From a checkpoint of a small mixture-of-experts model trained on Wikipedia.
Size: 11 layers, width 160, vocabulary 8192, 9.69M parameters.
Experts: 16 experts in each of 11 layers, 3 picks a token, a softmax router.
Below are experts of layer 4 (counted from 0) of a mixture-of-experts language model. Rows are named router (the router's row for the expert), up (a neuron's input weights, with its number) and show model dimensions 0-79. Each number is 128 + 32 x the weight over its row's rms, rounded and kept within 0 to 255. Numbers have three digits each.
After each expert's rows: "comes after" lists some tokens at least twice as common just before its tokens as in all text; "gets" lists some tokens that make up at least twice as much of what it gets as of all text. This comes from a sample of Wikipedia text that the model never trained on. Tokens count by the router's weight.

# expert 10
router:128176120147132115082157142105145165114077163124180096098106153171130169094158109062172101160109134115064163151084134108112105137131148126178145177166124133196119103149171095100129100127098109176120116126178093136115113158208162105135121120
up3:154140135176129155126133095138133181155147122144154184142132130126131148186167174104153175137097119147152147115127190109151177169116172146144133160112063097094148192164143137134101116105151123128131147103059138090121113185171134132156162133
up4:168127142195176131117182116094164087105142128143178090107126150102107140136123121103128111118110078146122189174133044124107103182115161138111117128178131141122129110172131169169117142120115120135074083097103129105169105076130127099197060106
up5:100168042133098169151164104107032127107149147130193175093092172150089138065110087121133140143134118103179164136159138123137146151164132199136140151207114127066149114111125101096181100136153122204132153091152162071140107118173135122110096135
up6:154112100086093124130119039146171122108171089170174106093057144137096087119124143144194091115142076066138100123155126121168149136134162141148166139167157135178131115152129160062120147118139126146118103162137165081131134161166135129162169201
up7:090117122119102139064185131142115111115153149165188098122095079160130151182143171093111113153133140141159114112074122099085143183141164100130147131131174141095126166181135122150162132148100127148126191129150123132121169098149126152124153155
up8:143175122143179113140101188173187183104071100098128130140135124104131169072151159131105155177075144155127143084152129064110178126136116108168050093108115171060169099067119167128122226112166138131119097187154102103110117076130120131125152170
up9:155156155102142161095145118183164116155121092101142085142106134107104138138103114105119104201123086087169118149167142123107148159087177076106111133130178132142145176125159155119114211144161153255146094208207152088157107152098144150060124128
up10:069133091129112135060084149152178162142086164225134103127198173124092140076159150095152153183124147117163160127093087109140111100136127168122144139171112121134158142111139137208131153176102195138122135186113093149144095099190114100071144135
up11:107159124119163133087139167173169194107098147136162131116147097156129191139172047112160114182135104157097160064154126132174167149154139074106156121128162117183199065115155205159049147151118144130131103169142082071147149115100121120160107090
up12:070141105140137087094148095155095121226161139086087136153156186170090180121089140115105109118154215161123164112178114147120151131167136158163108105162157104116154131113111160160174117101187123069171088113206172130169088152147146132096164097
up13:071134165136088107088106092168090172165206153146159159112173156074187132157086097115105115146160164143073146086159159106130153133134100127106117113172126164110114163145182085151116135120110119189157140099184195127117180117133136126147109116
up14:148093162160125078101165180106102012125128204170120135152139088083158115138094148107087147127093198149162115109137116066099112083172155155091101034097087165095127139166105143164142130116147111149184112132143130187185094151117123171129177099
up15:144106129171102117118193129109184159144144151151145153181091115142057151126169070155108156096132112127094117081085079203149094124138157167172178096098097134052205129140137136146136134154159040093107092129115134158143127158204161112125114158
up16:161134065075088121158108114154154111128134152108227107150170156134167071112170082101156087180147139100191106187148116138131103130114173076138117161125148128209142101139146053089116129118138163161130167067084106147144140145141149149140066109
up17:114141150156078153122187176114071134125134080156164218135082176071163104116122112120148089141151120153148153136094111151215114110204131143102119148180172166136135183138093141149117127143118101140127139069154145132163128169139105142115156144
up18:117154111117109135158120137097155091120135219145067099190126046165180179124095132136074142149125163109168185171131149138158153116143147063126149174122102147130118128151098151139075054120120155125096139127137131137071164154111180134196135148
up19:103132109118149110130075134133108145077116167081097124083152087185130068137071127111148105157139192151103130093152138169144121113162122151096192130086094120108108095175148139122126103129122068080145142206081078161142080067131066044181164093
up20:142111123136141150137129111088122182114113028095081141083120177166126105145152161129203143071141107141186121091092092074103064162147123119157106104153108114069080141129161173097174135158138098148060105152187148134135114086150149112098047057
up21:150170145146168145174163110155133114076108138156127157156081176194152114161129129070118131176070164156074150096164128168124153115136146089154135056137153105106142067107154038158142069117177126109165104165121119111136146140176057160183106216
up22:116101106129153154115101073082119138109132149090182079142148093156196129193116110075130096145191060180104119068149169110174105088084089192117153123169153157120107115118171118135148123129111144135176087149124081123138128155080146194132079129
up23:128090086154130126113103128103169133131190088103143137152113122192117197168082086101171122092106124162088113109131121102091112126073071158181130061128101093139106073161102147123116135089116126086120158170119075129085182074120139118171138117
up24:119172097123141131111074077052095167155076125067098088145108095173161130191131092071105129194113112134084113122116085149083150100079121056083107143083103088191118094094091113067110161107126121124081120136111139114100040088112119153097125136
up25:075088142133140154109111148171085051124053201156126160185152134074136164127178097110118198091125129188109133139151127147155170109166152089152127131077173100091124148111162191160156131150170119151169114195129122117131117165043195143078133128
up26:144121178121129124154124103155164122106153174193137163130098143128092135109162212113150120118128121128155136123162175103120119101170101128093170112178136118117078139133146125239187031104123122095142191134141098151115146140084196127118111136
up27:128100119036159108125131126090150143179124166148160114096186130135117169122214168155108083140100087115111113108129113172176140179095160085090156125169116166093107098126135141105106138173113106106129116158168136132170079138113174156146124082
up28:122105169102109159141111166149100147134147147117145162101140149200175124127136161123176115113128099122145168096121177150105177129098124132171139117134127111122168170172090144120135112143178128130054122133204153119120114148167127105134150154
comes after: " of", "'", ".", ",", " in", " to"
gets: " the", " a", " to", " of", " The", " was"

# expert 13
router:165143138114126098074122133136177140192086122142114090076154103107180182088140135099137108102116125116092145159084125161184133167096116075132135164105161150092126134174113153128138048112190069097160099109150121161152119148152120106092147129
up3:107120093167144151077111184113195176103114160133119124103110135150193116108088047098113121102137103110144061136171085145163172094144154154126108125192152188168100131168096129126131098173120113141064127077110094106101173108122078116138146179
up4:118121048130192111123074156129191138123095146132145095169115103131115104168124129150157136172146163103100105111112116151145090152096136091190109139116046130188156066156108120204120139183137100135149122091124173173110093122094153116086196108
up5:155100141132108233142097098084155108133179142149145181160115175145122123096113150183153152113180155100125101159188153110141174129096191109128185157178114081106144107096124151142115164083150154115134128113146080087130099139133113191162167107
up6:142181102134151120182056099119120108163123145105132107122139112143166126092095178145107137124139139116087203125072101133110115220097173145069141117136145164131204192138056112091115091157152113063181116118136169141119107173145163156195168120
up7:118129056147112121133172094150174149169097195148151149105147121172104150139150121147148081093130140175107153109166095117169167115147125127165176129112159095160182147172065135199165174188112115046072150139126091159155165167154143143148121150
up8:093166170065111110151119149157112029127091111113122088167169106073180142093137144121103091121113106135178165138105086132096068075122157126101155089094132064140043159136155095139083057150133157135126122111163130129127120155075107127140145152
up9:136183082135168162119134087178153127110151124129147131132200071162156186135193110152142065074122125056112145115170151137119119152134124154141122098037121112163122148125143154102147151079117156164164145181099107093100123120148065127091079115
up10:069158150163154074101140083118170158125152161127117121110130127110090159061118135094150140115154110101148094108121125118147115152156086097122143104104127124135088108128083132189117151183143151101152129098108081140131212091112127123192125112
up11:065096132154160125096120140157080205112098103077117106084094112111130122084166068140121094075116145099172052179080116125156134122057087160173137145161128178134140138140131087105136146064161066141078068115145102123122136176174140105154084160
up12:154127189181131129099118067074125114216128161122098149160118096210166139114106163075125092116191138116141076120123059146202132153146160148086093130107124108117154101110133123157165146147108120101128128122103088098237143110160103101090164167
up13:067156163152118139096086136180150148167186112145146136134126133196183159192122166116135132086165109108162165120132190097134133123128137160136064150083177129090109122120173108068150132127179115146136148142106111120117145057194156122099143063
up14:169118166140156165131093123118161165177164150166139186170182119154137146136170142125136093137108142137161146168124181200155148170143131141096117121099088109081126165083147127176143167165129161117175120154172150113169143168121112166179133164
up15:121131099134125140117083099147078104130126173162118146122106084126159190149111089148161124053142100139116113159139140070105098079094121152165117113115098122133152171113133150160129094137125100083210095090104127125117111132124136174132125087
up16:151115126112135120081076144113099144158116141145193128162089089107127107120135109113166092114152104093140103154109155127120216157187141145164083105169159140142152132130130109129116119099091148062181129206159158121117158132112140160136113117
up17:213109146141171123180157129110188167151149149128158212125109091111121133103151107174141108120107152119141130173132157076098156179135144138134149142130141117169088121157134128136156128092160144095206111104127155140107166156066128189090102146
up18:089120198129089080128127127178094130163185122086163165178030079125095183087127138130104111135154113105160131136122137134154175093183092178151109088090103101097164103104077082149171132118129136151137128156092100112165178151097157110167203103
up19:173157122135151161169140105132127204113149130129109180149132122132113131148150199162125081096104161096145162129196129139108163145174078119097168196128110108131089105171112152191141080133146142139124120113112120120127095102137142166100088130
up20:151177102155167117088136152141198161164158094147127156101168189100156176217083110121071179147161104117119124130099185186162158159131126139145100165115176093138069112115110173124151130194093140152136124132145147132152164107128139124076094173
up21:084100182133163100148134159113059123164119132114112101108113132140119181153176122143120107116098109066078149148094178158182139131100156148098127134012113143125113118098127130181076118119104203164097070174175132103139135105133159137081134137
up22:084135080106145078129135123123147135125153069130053146136141166077204085093109133081142120111123102118064106091092183097103200166174122074132150154144130088071134071123101165146147132112088093167139082112169160126169098116109054110054139188
up23:102147154166206149130078104124120143083121133100112115133135165084146161142171114111112139107114096076104111120144122108069167158114130129102128180147134128184105150108121100154182184182151104101174164123159121126084132086151075162156161133
up24:098137113099116138055148112132174146087134119151118154082145149084125115166094119127086090102221119125127181118106143115136157141139096170114109106205102171128198112160144120131152117153083148072119162113136095185111183069155175163117145148
up25:181137152110079088113149106078100152163120087135089129185104120103106131075159139126057081078142109096075161109133142106095120172170120134179139136120144125061231175116120156162094105170111078131114148153117083161148161126187133181148140093
up26:133157107110178144074149151186134097130118086144161218189123134107148139131147176159133109138143129107086146167128123088080153123167128124169126124158146073106210106195160108189182168180136111128087088110198115115128158148089120127173087122
up27:126119168169117140152109144115101119151147120170149132094159145188143163081108109200178090152188104148120098116129128182159127170119130142179139174101110079093109133141156123109111095112117207159054172109137144141170096191137115093062114190
up28:112191128140125110102163108214180106162149150082110112141086123140205163129161099151200149117141108096127093121123076122128122132156121064162043141063145093084132157203092115136088170105156110124123086133109177097079053081141147115179087131
comes after: "=", "\n\n", ".", " =", "|", "See"
gets: "=", "\n\n", " =", "See", " Team", "The"

# expert 15
router:191181114197154085125136131115133131186089131117133106069123080139112137094113179079139129128168128119094125161123147119158176122157136169181139168151123127158110102131139144142157125098188112150144107190178143094170155120156172141054125094
up3:125221129157156120122115095147138128161076139090229074140147099135065160108145077160081144134183144143125122141085131098113127101127127124123078111162146096113133113091137080144131117138133090102099168145078090132119139116138113149127117124
up4:171110167138148070166120079113142123160139188127089121113120135130118118116116169152096124141144068102110155140111143172124177150174132114175152129135080102143116147204141174132076178142110105119147117143095159133127101183090152141122119102
up5:117103130192134136141135151167114111149113166105108072158162118094148122167148129144150125108145083158072177165173176108096177169115152075081143151115132112113150118121095149175076091119184175181182146138138165123090143175126119165214195104
up6:116191075184137093146146168122141108117125094173180165092110106119114094115159086149170179145134148108140121152142059104132165143162161153133122152144096135150136081151135144135122103120177049053083180131125142141132103143122161197135090109
up7:127131085163144156126140175067068185152133102139128149188119083119132137148138152145134147160117113162106134134122115126134124151142199158170110165136146097106116145114088135176109232173131160140172119105138169153192138145181058125147169130
up8:128141130159142082136132195125159123112105131084060186145139132087189131091080111100145118129147123166067186104145137152129145155181171165131059154100097134134173137157071096073160115121168123104126083110133126088169139142079079102137166130
up9:133126116122097118123137179175054100139119144072164087132133100130149109194127086158072154163131094106069135115082166090157153138128115162132150175138078088068156173101173095196081131135193146192119109110137155056116169101122153161122130178
up10:165142168144177117124167163146214123138132111121098097169155174077123106202102160127184168132160168143194152135105102195173140124157077154106108162102091141125130100186110136121127159140118118163120164115200161191149163120117116116097113152
up11:088132140155192088163103151179140096115111139143134147135131099176179202109054139144125150113152097159167112150055157147132160097139061103173113126100114177118095111126152091089110095085168156183141139180162154111153149146141122108107110101
up12:089210116168178158161145137120188120158191153128182165146119121156104171156125121113147160153122164128140115135167099070117198108148168134172141141130164170092159146091108166115163147107115166151164074104146143133140173164162120156182173134
up13:139200113106171159139136119150195155106174137171095130073172093121140113116120105153200127106132128173155154130095167190132109161138175107153174135106140115146170131136110165116199085082148141135127143153111201092161145110145132129141170117
up14:114164074116192049128173150124064114110149175083142171142137166113133111151122138110148176137117153162140144123102089128130077111046109137117138117131068153110130115207069134086116129130170087155120079193134120107151174128173140120151150150
up15:214154127121150141142113105174091204127185148169152119117153130190098136184155133134156105135127153159165105116170160127114179143147147106086121101127099153106106177121149100102178167113175153174127159135171147141164129174143165161081140143
up16:143167166148157139090133134113103125136101168071153173167192162127102194155124127172158147125140103148093153179113166115116142165093086195179094138185142127067147120118116093186105163180065103191153085120133176174095114107130111146171112180
up17:098164116152099087147126098176131102179156174128148189132124130122113118132118134077137106114164097180163152165173156128128140167118150112190150181141157092113109155117141089148143128068117122194146135190164139130156163143156118198192184122
up18:079121159186146140122144142098115119127141096135136109160149087098148116160124092109150122079113145141097147088133182098133131180111142177108127149172191105158103135165159147199107148104176078165127122080129136143188072118156128144122166099
up19:162096111157071078115145139189122110141137122133184103155174102129165176095159161135131129138104078087147133105158134086128144155146138154147138144108108132122083108098129123150112080112078105119160165151088109161108105110118181120047119105
up20:189138156140114091111124136099091131149100189114103184159094143114133065118149197089063143139113137118163103150153090146082134095145123076118132081115172100122097093174144131090128141099142065089135124145126108168172106159094138093138109151
up21:162102099097152113144136122094187149176124104102136059123194119168054137138171151120102125118077119191128138128095121189161108137202091096120151131119194095085110125138159104122134123111134148125121118152122107076146117087089139150092123091
up22:109143151154133148105063132107120132083151147125121101173088155117183123085145201124147080131100088093123123146129107210144189135153126151138139155131182092135150111169148162135137174110122154150157180135129097138146138123112144104100138186
up23:120136157174167132106111138167142094090127176160090162157108133113096114132167162070167077079034132118110179136150109144146117151120111070136141187085112138145096138171176125106166171064136133099167099140110129125149142151156119108069113128
up24:164163135142184087126161133084156109121161134105142191114114154153170163157152141135123190114107152094098185161106151165154093105099069097124139114112084127041133150168164086140120116134104126160113141104156115167143103159182109169126134050
up25:169143150087150146099156181062106082078104111106164136068165111128124174168179142091123141148125158124122154138163104098114139115172133119197128091161108121128103065155161179132106207149170085122066112136164147137158118148120164126126122097
up26:046145128150129078145149124121163171123076136228107098144112076145131107179118167128137133115175137100170148130131182111138184120183153099148109165164117135145100103136152181150083145163148145115088127135181145121131065138135172112188146102
up27:111087121116134144123117147156075128134128072142145053096152210146107153107099125136092075204164097116070147085138172169133109076068135167143113048074106145100053115122174108089098182103160081176113153102115077173123110139123108149063169107
up28:094163170122146150122216141108151173140108102148070190146107143136124139099128094158213117109098124094182145196110133169101118125100147169105136119146139140193102181170105113108148097158157157114164125096178140163203153098141122098121106135
comes after: " |", "–", " 0", ";", "0", " 1"
gets: " |", " 0", "  ", "0", ")", "–"

# expert 2
router:158137118136173105099147138149178142121109142092130106085134118156160168138140093081145108167089116128085158185019108131071134172106109138122136112173057157130126085144082113162150127125137129197111120150157062066153085118167135132154135144
up3:154133074132113112113092122112115125121148179079173103104120176146069109163076152074116149124101080146153119171130129134137148099161144119087130113158162122139151164116181132143129123160144155127122070147086103155120107085166141132059171130
up4:109122095097186086129156126102177111122130120091117149127092091060109158152138196047176104131129095096165140095106127139155160114082114155151087142131094087149139134114153112060115080195148070143146113082146114130128145105135178106081149125
up5:125119084068181140104104170226114068149113102169091126119131159139148084054084089149123121121093170111108128143155140121145160146111101161077101106109104101123081161163135165126132141145127113130149107129112132179179125154099171103159121115
up6:172088157118187106158089147166097112114138128178141165114156149108107157087130195125127152117092133097112127147163104140060115149179138109108134115110097147092165156124091121131136133137072093151091154089161120146175171108119118130138101149
up7:093155125153143105139196121146110103178139056099137086121160131093106140117130147144112163122155146118142108127147192126198119131139156153208079107080103197117089131151076090154158191111087110140138157125149100174137136114149139100111136158
up8:123204075151188105103189157189110146154126134164115104184081217037167114147187083146162166110080101142175122138131139137102096113087098115125098151121095100112137146090118095206157103167132110149134120123105147155114149116086196078152157161
up9:063103121094117106165160134099146151070132161118110127130096066104224122130133137149116150175137135110060171144107172129066165166109154115124189095132136118131128094160124145118083081145123132119136145162130077098163139084147166128148203100
up10:092158100169137147135055107125127128166096082118134088132155073080125151158124073073167127154108051126082182168098125099093143165104142078154151156112138024169121143142171128131097124166099128106122129094095098129126115133061109105128161149
up11:152148173154175102162179097069183155127139148206131096155107114100122098103153145094121103153099129086118117196083098152199081126094100067149104124127134180117170116121092168085108075091122138168178146134181182102136157120177167205073193127
up12:134104136163103155127167143151115160204142144176131149108164112095117107072207085088155137090119153145141139131110161165179199128138089164104126110132187137141104090119149077139140151132157114101144065116150147145131074139164117142171100132
up13:172115162127112118121147108007094114188176095104102164170142147165141121200138099156157080085067142178134119178163111134102143098160206143144139176089130142125123109174075156158194132102128181149160141154151117109139113164121163120096090169
up14:126117132116129080112181172104159147137115236171171135152142113114112179136128114127146088117094161144101177098161161086068172144172199090107051111143148153114104172135056097197116137096140082157140159103176113130166101113101125114154165092
up15:108134152139064072111091157130132135162102104152126149128130150144142125164148094110070111177105152192131115162111140138032089116085149109177093079159124170128087155160133071098066091172145150107226157116118109127161095119107140118107096110
up16:133118162091161158158144151134116067181139181144165100121063225104129089112120089116167218145124127101153147117099095164100099124146200131105099187108172155093226155106167144155135159139152108124115105126187156093085136108164066132133175127
up17:189127159053105127127151137119140161178197193097142213141122183136098127152137190138180176159148171149130133115102088125154123141097197207117183126142127130154166138144130188142181169150156149089118083145139206096146128166155101078170126117
up18:150092157116189140078119132101105138111161128154082097214120124172148150055166126132105073194151109095129130139188108131129100109090149106120100099130180144153107118154157172134079114094169182130095115143113123132141129117174116162095131153
up19:112117100186111149162136134136173120135176166096092096095221145232169135143149131121144154076119033179160093108078075171147152142194174082157155112173128127096115127186132162087118180091110054141115133124137133156157124138163175147140155127
up20:104182156152098157111140134069138194080126126103183073099146194157163172136155111160110106134142113141119158138065099150098093134089183093125163129085076103130147123173081154152091137181160110137088102190139124105066100137167111129118150162
up21:124183086138105084168149113154089096118126112136127151115174116149146198146107115128098115105126113109105185126126095185194137196165123100177132154152077082112130176156113121159037087064073116174127098163161156144102169136119135141163152147
up22:160139109094067086115070146147136147177151101149140113122144116101128127159100136164158152130048119098091162130155174123108128185115124113154108116140127136201133131066130148098151134197135144162123151092123148170129165153105084109079137136
up23:111138148120147165108137149128166108145110134137117095114115165137162169160083068156117073129144104191093172128119096139123212119139119106194141092150117091127179175111109169117054090210115136144128129109084134152142121110144122086079153102
up24:136100170157126144118126100104110142112031168099157094109145099127128162215152148105127178113091108128162115190153177152123111129156138093126156088118119117126116142097062128138163129125097130152091148142133064125135167162155135175171152120
up25:112139073117136122102128140131154163121106126071115094125097140126070089135209145120098183098147111085093104101109143188166130118150109096136124064142154081110107156113148053108125103131161077104105104122133140102113102124158140142116193045
up26:122151099176122096127149098165070171084106158080084160053083181116166128091078149130175130147181154093145100082167176117135116146125097100145156164168118166168154187185131100209173135072115128140114183110159093168112113100118132136123132099
up27:223113137069158107156138135191161101161125118148193129136076092134150138080082139160134080183140149185095087112159141099124219127119110149093141119191105106103132157160130162140097113137136084120174183117098064161173072121057162097107089111
up28:159182135149090178173105158167133206126137137139116090098173108147123106193144182112176152104102132161140158170140076109101151183144122128136116145136110085111196166140199123156118108091134088125174159175065119141051141151182151151160132114
comes after: "\n", "|", ")", "\"", "\n ", " served"
gets: "\n", "-", ".", "|", " as", "\n\n"

# expert 5
router:193131076090168081103117174102143147170126145119143062134140145105146173065158086139110071088128103062152179130137140106146149100199131155145149131156084100133162171192185118132190134070132121141135099120215140054098079112119098113138036146
up3:144121147177078107172140141119113175097140152094122152149167108088087089125158197136141150207135157085158155102116180120115115152131168136131171142136104151173192114112161096172129125192099121159161082156087188111113158167125105116120163111
up4:112068120130207132169060181132091137113096147116152130248135113106150173170107162121110154139107144090128115175110067162106126176096134167145153154105090118136142136146144057131125140103185104106060128168146175111063115124098097142108107149
up5:141094143100128172114123119156138203113100172120182133108120149095100097083171113119139082095149086110146157149088139172167131111094050097129180140135111100168163111078126078125155066073105140196100109186093140166135089144186124159101115069
up6:184169156105174122157172135123112120156121216122141054079123095161188160107115169119147093131092141101100245159101149164135059099123120091102143113072190121165119129136173071138109180084107118171095125151087201127146139106111188128111149104
up7:068121141098105188139196092164093123140156152107124164116102147184147068093142175151158128109154120136081102149130215126144120202140099122154132136182117131092094166128109093157135133108126057167129099127196094120115144141110103124166133141
up8:175151107124115095126099212131122115117116140089107119145150148139170075122188134103124114134173129094139108171157107067112169046096092099075129094195123094074143170134158111103128116151102130105135167087128132168156094115156082128121073146
up9:093130072073037100086092170164149129099095198141163169152129175109128176091122168157169139095128165088135099136144055151146152117119066091126109105078060101207180151147139065159134122168108106133137098116103122100119151105180156134121110163
up10:191132145022119098144130163152156112141079151124051089098118081035121130127142153177119113109097126121091152169195171117138130147123115121109173112108125145137125094131151130117144098106138142129195109144127148152167119076174147138097096162
up11:106152153108088058136152096110067164166131221148116096121098112121150148155118056114132143145148115125047097148136128111131135187094113104091141174130157137081155097145075171164109134158125117186094168124140150091130140113125120140145107160
up12:127126148064142104135151121139086210175164117091122119104171122133068118076141155085098118148083158131161119104140192146143121147083145124143138178151092099168106105126138139131122169069107153097121034089166153088078122116129116124124094107
up13:073134119116138073188171131100130163124180126186113180134175161201172127144172183155178181166189128117220084098155124165108167151146163110156194140152160100113121157155120115049168135119135084146112124149130118167164116145135177101127121185
up14:131107131136146057113126117145111140182129178097192131087097127125131103092109134133099144143092064107106061127184134148139134152117151200145168174163139172079135111157122101130126113139165203150124169110140165124124204152198144170093158159
up15:157087152138083138141080163179164078124099148177080112092098138108121141154144165143157165140166132135126099077155137181119107138102107142097142083198159100104138114160147147093149150132146166095088130153141116179139193109102141175139117112
up16:140111167084125191144121199080056115167072133114232137085121198128148168108132170149151183149136090160163115159145152132131096121147112143111131129206101093136139169142068101138100163086124150131121105180116132074068113175104102075147143156
up17:082086109127093101117146112120154105116119165104197196114133173088132109095083133123092121108123130147142093107084135088164131155166136125124136099108119100086093085116113132140134088105101133111130147134155117143093139184099113074099072140
up18:219131173115148137140205153154134134128100127121154149158157121121135129182120146111146132150114138116160158087129135144162102136132219084079135128178080131081163104173130129123102153174169122098076186122063099124140134127155115109190119097
up19:116103070181108094090143125156090139195155155094136076114082087169105108152122139133119133134037146048157121104114135149084173118124193144146180112135113179100098107124158088140181129140110092097107145172159155153146190188110090088094141118
up20:147115169117146182136081171111153150125155108125115083116116155158061095133102138108149104196136169134123092103200120142098123075181146184100122090150140128080127135158104087119136090145087195070131133108144183185184119160146092121124086165
up21:107160156140180138111144150028147141132163128131140084106104101123119133124136120118078156098207156109138051124086173145113128112141142074132110123139060093049191114099162171142144080098085140128142118146152116091142121161057113159107130116
up22:078159124153191102127114101142134101177132113152169155143101152221160122096178129090083066145147168119117147158083123135169102137138153124100150068128048103081139125202093087120162125090126149029101106114150183094137123113148146134113156079
up23:127140138186119123063151111068099096104089122148173126116134134151168193126169116161122116065064121182090144121131154183097137172153110133110095116104115143170093132118105074163103133103161140120164096088122159160091157179133129111143161136
up24:123148119158161129156073084176143167102082050147168156093150117170153185161213145112101147192176129145113117180124127148102147121149151154125151150152083104153113171195130148147099114121133141120125117131154104129122168128104132177187188109
up25:207084090112190109160138135071085161156137139123129149122096205155111156149180182166108136152107126126073144123123051114099126133095116132146133158132186129135175092165141131095125210171106146143093067151178115130131091061180117151189130088
up26:114157080135101098104117126098154131085160052138117088136138133159143126116155146148126153132104071123135104141158154137126160119107070150170165117155052082177149105191194153098193050172098095098102155149151096171156117138113153176129171120
up27:138075146183168155034142129087114122088100154195113105167076119148174177122199118170076116091132092103150144096148134150112147128165152137079166189185097154145098169100138080156125121106135109148094066162135094052113153099101155124137104097
up28:109189141116127086139157083122135133120134135167107143085107131115104105187179111135175108130110098108187097153163078173133161068042140087082146133096128077134109162094109149172135124145128106173154161181109130194164108090148147118160137099
comes after: " |", " 1", ":", " 2", ";", " 0"
gets: ".", " 1", " 2", " 3", ":", " 0"

# expert 7
router:139160063114171144072114196081112101162081126162153077103192126111113119139153124097138126148103089083178164145174165139118071200126159156138137131164102112135151168119148148138104135103135101149133095153114109098152118129154153135115072159
up3:165125166156125120141098160090175121088119106117195136141215065130163144190168116177097155145115097141119117158064119158162078110147114116166144135121122161070148153145120132073167173116132097107161155171132165116125127195150121157079160115
up4:124125132149166137085131112158152130144070095083121165202171097163170133107100099112174140171073088108167130170119147178084130171096072136097150112144118141100187132113134161060149146168160162117152109129119105117164123120170119153137104144
up5:146189166149142160171103172116147124148144076082088136143123178152102151123175148107154122127158111134178092119154199142120103145116188147107103191163149115089140138145085111014181126120122167085118080141158102107125170150131120078099122128
up6:182086144094158116183067101135085152135147153111168159173135080163085126144163165105177147162116137108114123119127138172188168142132062060165076184170133141099177113151178184126154174161100117135180187164144109126120159110110143119162137057
up7:132155111159140147102162127125162145118154118104124123160121116102146146146158138170118149073081111150189166155048190203175098149199067118161176145127162107176161123100103158161151145169124133169162136090159122174129145169186198137161128180
up8:104097082142155122159137201145167109147155172165136166152136159093118137119145093148152128147178134151121116141138150120165174134129203083149109136107131199079141145098149100079127151123116186139083065107136152153120176106114152082154139132
up9:143137129093153156166132188180098138177134122141127161159056119127180112133134150129079099178121176123099124089122117050224074120152126147042126164171222124160203126133127098177149147148115156142070087104141140126116101113139124149087129145
up10:127089128198145156107126161147157150143131099093142199180158123171106114144097099108155195142110119123120184134135128134129180087157141077140124126119064132073144133121149156118176188126101046161167115117140202174150159177147101129116168178
up11:128168099148129061130131106129138172166075136064219094072101111099139084101120100160212105144169094146140160153130100141129163137105113066090089131120083150155172100169164134178045139104077123114055131099093063162138118075148159191135143134
up12:151125116157137114087167127149083167167119114122122139127104147174145092137165129077115156146167144103131105122099141149087129122174114109117145172091098156120079095160172084102127170075113114188189162171110177156113213124111166097151136134
up13:145139086164116152087070077119104107125147114156166132107154122157095097126185138118089143090146079078165151124102077084182047115099118096121173084105114102112142193171142149128121093128189157114059137161102096100106149156164110130116147104
up14:122136140197111110100093147150101134124108177132151138123112110133190169118099109092136092076103146109167169105113139136065105075102113162164156168111140120121067151141161093085074140122128128134143063079166106138140166121173185102124118207
up15:105154077140065117058069147122076141129090116174114113115142043078147121088151112127085112117109129085147069179097070033140090146143176112073067146114113167104151056169181074190130104163131097105104084112094094065129115118134114114087141103
up16:176116119134095147131061088121139116108093118119193146173145142124165186139147116131095150155101106163183152166113124153163202199176109182116110131131123180103160132163110192114148147164176108118205114164165132123114088120141103113146086115
up17:164066120122100110126139139106101122160066075138101199152113108126143135106181182107157139147138138114175166189184114120175103144133145169109100084161121120087074138159120127123159067096171126147050150144166109165177207154123137173181143142
up18:146153118179111141151093181096129079190106140144131171162104118208120187071140128187102081180128156149169157145111120082127103086139165100106165161160125147175128138161166068119110141113134129113132124126101128133104168118118085184150149137
up19:128097096139175119127134149176147069135179102119120127118151103114134140134189056142096144144109144115164202107166090136186153175109148145204137088176114125074144129139111126120175147131147132114090136095183097182129155083137097063084126110
up20:156109150044084180149132133142120078143089190130177124155108200165134122150127163065174153136118133125143151127160142159143130178124094088174138083125135086141130155107141088132119146145159164172125164100137083143140129129148115127086132141
up21:099155136184142133189083099122091154120139120112102128105103036141139130093148094167154106145095195125106148126082145168076119140134172138108125103149112099147148141083152130126102170190169108108109131213151123111132088157115132141122094155
up22:128120162095120130114105169115114117158107183160126124132105108148190119140130126192160174141116121146172196152068130115103146201142164107141111120102067135133146181161116177136115202172169154114066118149173057140085153129144121104110129129
up23:154133085102159055080131173118132118153081134094134152177106107133048133066139072091197137172111166110079153124060147144121136089128136103159176106126162124139167136128117085158107131159079094140114113128162121127162141108131132131147096146
up24:051155114140170109134075096112191146063151139161192141144136122119172134128157072178140127146122149116130141167122151124174171101113101124159086143092078147063125106122101133151178158126129115111147113127099102110168199157128119189092130152
up25:094120064142138107143135136144153205141123170087180089170159114155165125149178088120187177140153107125074158141227148095179136155145115093161168106109187177093164162115161117118116144162148173099146209177152115111111076122166179137131140100
up26:139145157074117149076143134091168124139059146076103141153159081169129104114138150127145096148162066136092151119114171068077126126147098142144094154112111145175169115148102112146087089081135119153146142143116152140151196098105152125077132098
up27:134084187163129128176187118153173136149144152188148082115130135186187207205095119181106086080107137139142128194186156158136127103126127163173104142151141080140105063149091157128122175163127162205185115174143146126156130105106117145093119117
up28:098121186163177113179098134137155142150135066135157116118081086123166136140146106137178094163105102168103155079150104155106154136165124123115113132100103050061133096109134127177116117111139121108152088101137139120142120093102223137159122081
comes after: "\n", ")", "s", "  ", "\"", "e"
gets: ",", " and", " |", "|", "\n", ";"